From a checkpoint of a small mixture-of-experts model trained on Wikipedia: a shared expert of 128 neurons, 8340 steps.
Below are experts of layer 4 (counted from 0) of a mixture-of-experts language model. Rows are named router (the router's row for the expert), gate (a neuron's input weights, with its number), up (a neuron's input weights, with its number) and show model dimensions 128-191. Each number is 128 + 32 x the weight over its row's rms, rounded and kept within 0 to 255. Numbers have three digits each.
After each expert's rows: "comes after" lists some tokens at least twice as common just before its tokens as in all text. This comes from a sample of Wikipedia text that the model never trained on. Tokens count by the router's weight.

# expert 43
router:107141143113182146075139130167059106124117132080126126156152182110184055100126124178098172140102138148129100122152138162122127154107189115101085128127138099084140109079125133130172170150145148
gate0:167153137137132159038093106151143135174081117090167120136053153112142092107165080203132142167174121183190154155181113137065088142152143134117082140055141120080106103170147108143186194174148112
up0:103077146091146151109144135146174135130149125151136157094117127113125198168129183157100132120126131146135171149096178136133141156101070140184138149060166117167153148173144134142117126126123156
comes after: " the", " of", "|", " a", " in", " was"

# expert 41
router:151140066110139135089086174132153157124123154166160105041120119078143115106163164152166075081073135157149183093149105108161102094186163089106127105120148127143114200116057100118169115158157116
gate0:197107151153113195094119124145149132130119123139182115091132192098093131126134113153188109110135151155115146181099087069091155146110192151160128119121152146089109072141139073128201169130139135
up0:146083173111084151044156112112117175134139149153169129071097159140081131191120158168148148123112101140126118109129207092083156146118102123212129101097144155131114137159137141193112189079108175
comes after: " of", " the", " in", " on", " at", " \""

# expert 14
router:096142128147124106174139143164157140112124145148121110110049124203144120147120171124130111119097145133115110094140162140085166139058120124064118185100153160106108148141090171192099123178116145
gate0:169109159164160113136142145149134145179106122150163098085111134130122111124158091159158128196160145185150152165179117056065143123137140091095095168067180122086093126128111124115209099149085130
up0:116104126115215158070155125129166150141125124150131142097127139158152124153088130180098166101130122188126079124091203100093141124144130101139125081083145111152078172163135120130140158122097173
comes after: "\n", "2", "0", " the", "9", " ="

# expert 32
router:098131085205089146131180090073121145211113159119164078123107210178146122129181136142146134113088137091156143096181163089123145104136080133109202183111111218175122101102106164179155126078074164
gate0:086099162104129193061109088168178171159101146186149129112111181144126133153207108187130163184103117174123129183139123100071141148136139080148102110095116164102099096157148121124140219113114138
up0:151110147064163103104156158130090112146153118184150165074063159153143182166112155161118138069106168109162128138109165102124164160102115102192139127067143136158069140123140110162147134172089140
comes after: "\n", " was", ")", " is", " were", "°"

# expert 18
router:145151152163162147112147151144167143081255125121150093118135122181130152123120140194132121179053143175171125105136169112132202108159146166128117163081095142131150125155110064158112165144160101
gate0:146097197107162161100113145121148139154123121124156106086083124110101098109153137172161157143142120181144117223138071104087104160125135092170105121117154146113093093153125103137150182176157114
up0:102087182090106146106145153094165101131185128114135119103090117140094106191130165179125121148119099154185138152112188108121125160112084140170101094129137117117076192184132115163117165138121186
comes after: "0", " |", "9", "5", "6", "7"

# expert 39
router:155169092145121106150132185117121105122083119154144055168164116134123133138158080090081097132047144152169128146084107080081163096169131175201122160135125096172041152185118156084198119143162107
gate0:147068169091124209099121117157150144173136115172148123112072121159120175146174085158132125172164122162153173166139092078056119130115176127089100136103165130124108088230137130097192142138124128
up0:177132155082183112085152121133171115117164114112172116093154149074139107193125181165128147109078118162153141116141146125158195146128068173205114157026163117122103121138164131173141177119071137
comes after: ".", "\n", "==", " ==", ").", " be"

# expert 57
router:107128169148140062088149120152108097085145134079145138150135134154143086123148087096075099142104136127142146099114110126147153128098122148092086129110134143059106110199080180115089123124074112
gate0:137120125088126233091093095150159136155108118116179097101116173068127094126175136155155123125112132133121169184149098066070105174094137132064107118069134159143115107136167142139231165152133102
up0:103059094113094162076164176116163165139132110198143164098076106127136145192092110166145129100124183110094094137143187124140142160109080098149124134086175144172102126107126128157163118142125159
comes after: " |", "0", "2", "3", "7", "4"

# expert 42
router:106127184070122168116108116093114159122153108160101099115136151078165171121125120174129188141127136166140121113120099104142119159150139096155128186081161131119109105131090104124148124090165086
gate0:131127154085145167094123137130126187176098131114142127109103081139154151082158119161173122125161135169129154117110127109053154142153152174119106136094163149163070057141143126156169142154133103
up0:114071094121140187088154124128138132206140089158217154053139125159121149159127158144140127110083129160167149120155151077107154108155062170188150110058170099195115137109140113208179158150107148
comes after: "\n", "|", "h", " Al", " A", " An"

# expert 28
router:113157084154122123155184122128074134126117102140166150099121184103137184095160176135116101116131130116113076173091077169121132186093162103187142183138117144072124077178136185127099119101159134
gate0:167105162123083150099119120193128171143132119164149098133153132146154169159147098207151176160114134135145110147112140048052170113118194084108117174134116178127111102127166115149176194135142146
up0:112072098150164104074139112128186090108196137143159131084064096203103119164096131141140119094128100219159130111143136117108104171135118133179133116061164109109118215155134121150105153135100146
comes after: " ", " (", ".", ":", "7", "–"

# expert 44
router:141132168097063176095134136078109154090119143145072169143157129128181099124109141189067096130183155189141135131152161156124102097108195113151121097095130153134174150120140135113139130131172128
gate0:145134154142124181118106112129137095099106086095138151139090177101145175137134099177127127115163206153152135122080118079066147107113176120130106170135185125087082077160148098076181135143079128
up0:120129085106129117101161146132138155112130133161187181083122152155102118173143173111111149113079104108125096117124155076150146175069068111176099122006121091148104177168153191123147161142145171
comes after: "\n", ".", " In", " in", "In", "|"

# expert 48
router:141113097123173140162095130139127128083143099143088152126158080052143103152144134097109132106196084182118151115193139117158141161088113106157112095122169150174153116139128086134114126100179185
gate0:169110191140153153058113148140157113128139126096130117067086168128146118115149080178170142135125138148146176143161105067078113156120151100110072147105138118141105106156142178135198170161077169
up0:123106115124152167077138133145136160099164131140151081062107126165124139161129135153156119096117106153157156123105145093100166155140072096195099127037142147167112189148143193141145122152094153
comes after: " ", " the", " his", " a", " The", " re"

# expert 31
router:081141141099118123129196187105101100162090150140173128160096119136166092140135099162160147169171131128132123102154081132081071161125153090137115143111157124100084164107088128151137118130124077
gate0:103090149130128193109118126168145144160121115144195163103123144100103136151152097147143151156160169181147153169172114088110138142072107084118092118100157125072152097121138112119124179146151119
up0:142099107110132172082136196082139158120152141164178137134101128206136127163136123138142110119118133158182068141074198098105177129116080114190132140094143143146110201160119160165162202122110148
comes after: "1", "0", "9", "–", "2", "-"

# expert 49
router:153079139162146106070085134131034113135141134198151148144142089144100145124123127173100132135133131091166168173132159127085149178164189147145112151153124176175138155110077109194106151126113090
gate0:158144118141148153096105125164141104128161110159145090146119152163124106127162174133149125149168115162113149107118055073068101143163125095205099147096166120069056105116161130178191147132158133
up0:124085069142132136054101182130169141154119149194160155091115138193053153141130113139157138094107134101190127166105163109077138111085094173178121099054137109166104140135143120129182155142061161
comes after: " and", ",", " to", " he", " He", "er"

# expert 2
router:172153077111133116121142149101095159119143119059125163110152160165105102134190104152123108138128131131203104112120119104139189126165120111199113158125123151150115124122112172123134156094078121
gate0:143122144102140200080109106185144153095088127105180129109101151133117137144170108178118163179111101162121119162146095055084122133140124130107106159100126101113095150157136119102158135170121134
up0:134128140133152097071131184124172091120180110174147124102098145139146165161130168138112130092143156149126133106200183119123174136077084140191133142077150118148112142168143139153122124092131149
comes after: ",", " (", ")", ";", " and", ":"

# expert 11
router:146084174148128125078109138126103089115148145140131119095163124131081179153190122173119130144150079101125152118152078085106148132170143149138142127075139145121099083097070115178093078122159166
gate0:183113190124149180077106115172151127153113100137127143078121170107135124137119095163155134146135137127151164192156100056089108134105126110156102128097140126094100096180166128133207170173108167
up0:092080094139124124096165154131173144153141132189153112100040180176149138098107147159137146067109131162131124083122133137088166135141129156152126100068205095134103149112121121155127187097113138
comes after: "1", "2", "3", "4", ".", "5"

# expert 20
router:121143151159094154141116120143104148137150150100139181157145083115122113143187163147113136138122185118102163095178171132103091133128091123137115099114100185089117110138108150111143169153093090
gate0:117120164131090149114111059170151157140134130162151145139111168166153121124155121146163117122168181126168125098172114111048128139115169067112105164106112128137080066155138110112175177163152131
up0:135075099105131156060133202109133093132134126113101106112090089168084184176112143177148112118104133146156110198113154101127149156116117170186072062065187132137124213177143130172114125130088131
comes after: " |", "1", " and", ";", "ing", " that"

# expert 10
router:174094167122157074122181133089139160078130092175130121135171175157108155106167172142108105103098134115109136146126090125113128110158121130159121126059126154119124145158111187118128164128100156
gate0:186106142154137154043110086141135118154119128204170105105125108138101140183128099147195153117154143158152117161143084104080134132113150148149107133040189190104117052196144134111150202154149133
up0:087080094081143084126194130145139129159174127131158152082083125163161164146116150169143069108091124159101111173095149104100167161121130118188061077101180145141106156114148163190170142128104162
comes after: "1", "4", "5", "6", "3", "–"

# expert 38
router:138090068122039148102135122084128160155136163155136162131165119157105160144172132151091131162148163150177161168114141088096114088160149149115124107101156117167122170196116159167107136155172135
gate0:171095227118109186056098147132142120199113108112114129133097129133102142131142111139154117123144195139137161147136126104113111141092141076157162164103132094115075078149158125158206163140129124
up0:110082136062088135051126131113164137152154124136119138095134150172152192140116114170088141099072167162172146116126143131151176140136086075190131161059152122130127155106169136171166138150108131
comes after: "|", " |", "===", "-", "==", ":"

# expert 56
router:146145152100151186087092053143054137080078108140147163103165110151150102092156163087117153157159135115192096120125121146176165078090114119143108149127119108106145174139104142119133146141165090
gate0:186100144097105161111099137131090148181117099167196159109137127095077165146150148144202111099089144174145132142108144056095147114153129140145126135107163144134094120067150108178202158172109068
up0:108098120091116128095118150149144156170109139140193116103158107160140151119132123139140133047119138155149145132104195087091175133165104112169117087080171060145134191158136132139147148109136197
comes after: "\n", "-", " the", ":", " =", "°"